{"n_layer": 11, "d_shared_expert": 0, "moe_layers": [0, 1, 2, 3, 4, 5, 6, 7, 8, 9, 10], "normalize_top_k": false, "routed_scale": 1.0, "init_std_router": 0.0311, "lr_router": 0.00038, "vocab_size": 19792, "batch_tokens": 65536, "steps": 8196, "dataset": "wikipedia_en"}
Below are experts of layer 2 (counted from 0) of a mixture-of-experts language model. Rows are named router (the router's row for the expert), down (a neuron's output weights, with its number) and show model dimensions 128-255. Each number is 500 + 25 x the weight over its row's rms, rounded and kept within 0 to 999. Numbers have three digits each.
After each expert's rows: "comes before" lists some tokens at least twice as common just after its tokens as in all text. This comes from a sample of Wikipedia text that the model never trained on. Tokens count by the router's weight.

# expert 61
router:485479457501484513513508539498489437491419473471492486476493494512518485496477459475486500508531481529524515500482495552442513531492510522511526527505462539511498444489477502493471462468491470496501554500544488533523471474475485460504531496497480478522501475510482480502546528512480501476490496480485533475515529486503453495459490481511480481515503473469454475520453440514491505523480
down0:472519482508508511510455483480440508499459516553502507478475487499515528511547494532511485499524509490500490516544436528487453505470505496544507472513510515500459506493482497508482506487474521517547510521490503433545465548473488463516497519500509461494525528487515498502524520543512531489518475506503523471488468487493461469473531477526437487501474494495535472529517432518496457523513
comes before: " of", ",", ".", " in", " and", ".\n\n"

# expert 47
router:498520509463494479528495514530519534568543447531506514502526489483515509483484476477548528486465475482490509495503483444494542502519482526476504474514493508481503512503503493492508520472527532501508497498504536533526480448527480520466506478548522515516528481533508484486493528523469451488487485531468508467579488485443519517497491540461495481491503499505512474460486515449537497514519
down0:506515540499509502487515506492484490484506503496483533485557520518506493513559523525490495537517466468493506513494467540496434500483512530505476510510480519515460498479478419508486512495495457515459519565520503488512464503449506478491483494468469492528527504520478476528530527500496479451483560481494514507511483505514422526517491491550499507441469509487462476546519429500530497496500
comes before: "-", "|", "The", "==", "===", "American"

# expert 53
router:530515508549528501452488531511504510502501497499527518498476498533449487531496458516531538484526476524524505521510482507527542485510498479505494491495516527509499535523499514518537526491509539517487475512487536485499478471501521510447521467462502483493540470470558539490514532453493495510490469522465498498506475526473478482483491448499484557555525529520482468490509534467521487513481
down0:455523505525469452541508493506499525507528513478512473472541498481507516527509466481496555481498507481491493509477505443516498535461496520476554483528492508471528487502466515444517529483468554489494485451474557492471494531520513515509523469442495514508543468510538501485482470431478528506475502519519500547503523507479454510495481510516502513521510444495490484497504488511505502470512
comes before: " ", " —", " Yes", " %", " −", " ."

# expert 57
router:501570513508509497527491510498520448511467449494486484488461488498462463500489492517535539536504510486478523522544496540493466498508486553545494496477503530496494533454479524516482498513461461535471479541511498495491468537484510465491514480478484529496502544471514512457535550529482492487533516496502526469511527518478478532446512530496494480486482500492507525485493515522555499503510
down0:512499485507497493453505518572541513528524501524507504491494516471532501482496488528481478459520491506497517502504480547542486497477508500531451472481515520479527490508494504495537493474476490462471470486498530542486488529471517455494521453517515488523508504492493524466510482504496477502487473506499504453553539471515500510503496480511480516490518524492472535529515503499493492529509
comes before: ",", " (", "'s", " and", "\n", "\""

# expert 52
router:449506492499500475480556489522476541482516504537496481502518492531498517504519513515500524501435513489489506490460480568484493536532470488478515486542507475494512503543503514479512476503535526502497532540471501533520493499502478499476498483505526519491501544551510469549555530536468489474530529490526499516518493526495523490489495465512524527490505501475447473524523507470510520511518
down0:471475496487490498527557495516512502495497515482506516526495482515518492529501529484514498482526518487500517542499506510523479487487505525517475497519478485487502513490523527493502495510516504456473496492482495438512465498563498499482521493519487506462499527496502463504554510553498469497506513508511494485508515479438504526491493568506518504530528522499496500461493425519481516519453
comes before: " |", "0", "–", ".", "9", "5"

# expert 17
router:500451522493467518498454479525487474496552471496493531479496540449529465469494537461446539537445519520512482483494465539568472528533497501517464451470467482471505529488524501530521539509522504465497495493510495510503524485495483520530535477485466498519482514499526499457516515493542507524530492487474470518529495477489518526488475499497527475535483485540505527497539530458461522505463
down0:478472510481539507482523490488521519482508491541528523497498524579489482478481477531492502497467488478527477532487492540489514473520506554509473488495503537489512510471501497482513502489504554507481543512490457518529503521463498483483577535546571487482473488486499490470493495510507476473480506505522512526516551496538516483518504501499507499478511530517543498477490472503487500533522
comes before: " |", "0", "%", "5", "6", "4"

# expert 29
router:488498475522494500474507505474474503454567463495488516491533537529541488533467502523480544498453484488489488540465485494485524500512465510454505504455512486509519494519479542457486492527515559534495526487515500523506517485513515488476507460485526533439519530493483497493505482507492494499545499483531489552494513501488524498522507510489480489526464495456508479451513496472501505481521
down0:484501479508483459520524513497517485480482503518481516503520480536461518484544523515520475539505499522538447487489501545488479482465497514506504496477476486517491494494450520491488501453520523498470480515511496468469493504466500501499541511495519544558489504507482493531508510561484482490487473532500512534483514588484466467510513508546505479492510488487452544494451501514500534524511
comes before: " ", " —", " United", " first", " −", " W"

# expert 15
router:481528508526491550526489492472536522509487466491490466520467526512488473513511520509570495503471485520489494411490464512546491483512460500464489484451541504485517498514457513516475523480516499497546477449522494475501509496492538499522522482550468462520452534498537517543526438528515507486513511509504477453460519526488488486504509515500482491515526477498543504495492518490515505485453
down0:500482500537512534530499463486486555430506470519494477493478504463502475513531490488450499553511535537497526471478509474482525525511475494466516478510512450540524462540576522464543513503452459498456538457493527528496496497497522502507491523509504492446496477511522479482508467461514493538502498490502460472492506453504496516510447472473513476494491441516527502474532540479458479475481
comes before: "9", "0", "8", "7", "6", "5"

# expert 40
router:527529476514518496488513507516538455449537461489550516506508494506514470487493512525518457471477553523513504490460480563529499454513528532493508507516470498484517557486555475538481483495524451495453535510493462503529477476505485497489516488487531447498484488487526486523530529506494467486470492486526504496517484470552513525508494502501515499490522529507474510516508518529500541521519
down0:488493483508525478515527497504531511523501432515503492518482480544505511532484494493502503528505533513534490517450521489466525498559488504448512479504513461475507448502525473506480524492516527485520477465525478504523503509520508488516514491517509533533508489482496476509522518527473481537515480506505479496472531500462531484521526457475507492440503512513487486526492505496464474505484
comes before: ",", ".", " of", " and", ".\n\n", " in"

# expert 59
router:438506566507478571452459508513523508511519507501483478506511508538500506572506520494485479502515490502505483508471504525501524499532523488487453500523523466527489503494526499483514558521485523513475521459500526531487469491523476494514498439537492478479469517517515502491497446476506493470493532509499485485460562522521526513545532581474471503510511517447490491497482543461542490523510
down0:548492485494473491490483520519552480474485472489515509494513509500474501500521484483450501488495498522481511522463501504487507520494509514497551486483523523539522522558510539505501505466504497522492508487484509506496471555524460503466527474491519498490503508531485496475486470513515551520529486542471454488539492490513530480479484507512511475477490508450497525483498515506513573553521
comes before: " ", "9", " a", " he", " which", " •"

# expert 8
router:483511514493508481502503466506507493530533518457494503523498471481454498492532469490532473508519471479475556491501509534481511509489510552522520536506512535475460476504508457537502475473507456500516511483511474526511518480484474480502494481496482474488485533531484484477526540457489517487482509501484530433515496487493476483499533510497517516488528511527490529455505542530493528496470
down0:559460526465534504490500488505523501465465500558507474486525525501500470537534472572489519452497498488503462521502510457524481506500491468498516526538480472512472509502461474498478505521526515480497505506529492480512487508461512513473488525487506487518459522536501482521508478501496509483510489492514528478475504517515477493461493459491519491487549581455450505538533500460549482492466
comes before: " of", ",", " in", " and", ".", ".\n\n"

# expert 7
router:491482516522484488490557514509529513438509505556487483481494564488475481521496541528483543497527451454499429502478501529517479492534511512505539514468525472489492483481477556485502496527453494481469530488516487503506524487501497541489512508474531480520512536476523502506505479503507515517484475524535494510505512536488510513538490500483511525486504502502452470495506501449506499488507
down0:532497459541475494510524476535556527495506475506478495492496505512518488515491473530543516504515506501493548507477471536499534507463481472485491455472517532492523462501509538493494505482510483498477482480473518508496496518484534539503519498483488516535525516495500522504501499446500475484513505494494459506492522487476561480477482479483517521488490504507515479504482526467510531494506
comes before: " the", " a", " he", " it", " they", " an"

# expert 42
router:509475523459512494493533519499485534505499514493494519503484523466525464479495536513544568499498500491504494499483487515503548478508468494500503506495471524467492505505496434488478523443469535476528518536564514459474530468531530462482508510517517497465507496535493490496544472544529533515553522467514525514504457478490461504491545507522451538466520457533489495486492480460512510488474
down0:502476525485507494492467500511493468526518512483484462503481455494485524468472470525490515487498497479508546531528458485542487494485490478494463523481492500482477471501449470515489529464492527422476499505506520482514501452489475530460546484480523499530525538523485528513444482501444506518463505497440518469446488517468502523457506559518518490523498516488520485481539517487508510533530
comes before: "0", "9", "8", "7", "5", "6"

# expert 20
router:479491510519500523487553533502459519481520489491482473513471516571512525451508475478508488483485505486476496451507484482497555464501478470469518478539540494507474537546552494497505536493477556492502474484453528515512540472463531514492486503514511508489506522508487493527512524497510492514521442498481499506486451477488505511506499498471521500467503547477512522486488501477499516482493
down0:485499496523484439492451491522544499498483494521518421504511474511470521516477528507533504491483555503508509524516575490505553513502482481462535518483492529509520522548476522514526505463508506449500502465466492497504454496522521516468506484523502505528515506485471515518532498500500506540491497496511470511485508460535509533459564512478501478508496489491515516547475492524501437520518
comes before: " the", " ", " a", " his", " \"", " an"

# expert 23
router:485504522516516526467488501477483489481557546543512511526496546486493480448472494511520509533494512476533458492500482489474532505480504485499476499514548495538489513484516498457499511526469487475520514502577552535512531526538514521524479500483474516499474475477480539458472520498496503487521490523528470464467519496509496523526508538495439462516484461483524477503503467480489522500540
down0:509495542471478505564497539508502523499472474495499515503484518528479436465517483497500498494512488488501503510497516463512503501511513524468488493518477504486529497494526510499452497496563528514468470506527510483458508512519525541495486493553494551528500531480512494470507516483443494465450502521515523524501489489498494492473487471509459515532481513497514524468506494482480505462548
comes before: "1", "2", ":", "0", "3", "4"

# expert 63
router:514521523478513509482499522532529530488535507486511488476504477491515486535469493500496511544507488541469506498475476509529506511472457474515491548464508452466508508512503479484471511460504517524457507482470490464488458450518519548462506510484507491529507473481485470520511483515483540511512496481482447503506504488517502536532496499508496483523540515497473476506507512497512497563473
down0:523504495496502512469554487510522474518506468497498517479478506504499475478474487495480465529499498517564453521481506512440466478492521448481485532496494482514443494516487509482542459515575520525498511484450474516507519529478506443502533504516532510488515496536500533504474483501458504492446481477474507491523511548514515510475476516519426491491525482497487539494518521528489499489509
comes before: "1", "2", "|", "3", "u", "ura"

# expert 11
router:534514524549519566536484487517466513507488498542507508518465491525532512517483482502496511486464517461498494531440487481517508512506459502519531492487504541522504491489490518495480536562515543531502528491434489474492479545537490540483540498477528501490486499510502524530480494490511522520478493531532502495489553498474495516535510536515484512491473482475505531472526473488539495517520
down0:490495528496497485527510479501483490494486518456496484502516494513494521495530504514502471491513476498419492531506505516502520535533495483517497471520468488488504513504538493546452482520526454499501496514507460483527445530498517477517494507492478486525513502498540488479529503547515508502519508486496511502475465470469529513519484481531542488525441505536471541461536481489514454518495
comes before: " ", " —", " −", " +", " X", " USA"

# expert 46
router:526499460542488475548502510511502450488521496499529518482502479555484523480489507496504486515551493494499437500502487549533491518513490506499506489497471483513470486472502477542526477478557505493486497485516495454505488518492501504535544520486551508472478501498555487489506490536465508522491506508448527469511526497498451484468469508505551493517462539509533509512486501561515519520487
down0:484514520492491568493477476492506505456507492530518463503543488464500489531585526487505544512491502503482522485489485497482472506491481526491523476438509482477505529495527539508496541511486511494527499476459502551493464520498487507469532490559478504500531480525483511504501479551544534538496531505559504504477488494513466503479507476515494501489518491461480489533491450475541477482474
comes before: "\n", ",", " |", " (", " and", ")"

# expert 37
router:453537500515502489480488509521501504496499510504517477513533483483496437475499502475518531534500479525505518462480481503520530483511487485494436487472480507469539543529497510499467488510524542500504501497475505507472499483496502524483510496473496551455520503491488503426488461474456500554483508524513498521514491481524491463486446514473479518494537482490486413508562498477508521477471
down0:522486500487503506473472514501521519465559500559498479458495471495533520536495515494518488500490506492518492498480537498488477518476473519475451485497512493512513531490518519479503525500458535510495531505466548504494498522513501493507494517503506510543498479516498542455500546468514490520543496514525503512476512501476513532514517492516514500488503522500464495540449532489521479530519
comes before: "|", " the", "1", "2", "3", " his"

# expert 39
router:522524506524490534484530485544541478458512506467477470549484492491477510525553528508490494516469518513503520495516505464542506509475479499474454475525517514477485466485487557524475530496523518477508495474484511513497470461517523476445554507502472500494468478524506523515552488505477507513482495487556503507483486525503512524478471480489464465479505518518465544484493488502505482520465
down0:511501492504501542467528506495552446505497477508488460511459480445521526546495494435523477499501490516491519500455490483517476484567521507491542538508511479498501474499472490512498505524494504506481508508477486499513567474466504492477497512484522565522487438520496557516487537467481486538474487454474471461506488488497477464522526483515526491476499506443511515468540547512520504502478
comes before: "0", "1", "2", "5", "3", "9"

# expert 41
router:528490527499486497501527514501474502487523525489522500512518469509491488535530489520502516546511491520480525470491499522537525470546508493500500491494534487534498459452498492485492541481502472523502525477533487503515515504495482474492458523507495488468541468480508499503476538446454499508509502510501499503529505527519493483505504487449492485490515478457496538539518506475512508530490
down0:530485467521503533488467538475509524484492518480474482508495500526530470525517467489504522486496493506536511499555485537457536481488539507498516455451513539517499491464510473513481530521524508542548469473496517503454510519534498483531495543505525498524492431498511476497491517520484483466495509496492493466498533496474544490512491507519478491520494447497521486520491518485538470475504
comes before: " and", " ", " the", " which", " but", " he"

# expert 50
router:511457521497477514522490502500508468511483493505528531496514506475524495489517505456541496513467523517510541473508504487493481472522492468500548523525522476456484484512503512464512500441516502496508517441509500504465496497485501477525521527488483476517507547530462488526519462475480502584519492472508482508489479475492518523524456492530501487515527479475495437499511527500509581517515
down0:482560533473494467529509519492503485483508489473542488505498506507453460507498522440538519534514497470516519501494563452511478481463458467515511520481505476491465489541522460540501511501493529469493513494469479465529519481488495517516530487495486506514509502528498491474524499431464524509469477466468495521467510482532469541470476482494467469477504533496522493525499507461485477504494
comes before: " The", " He", " In", "==", " It", "1"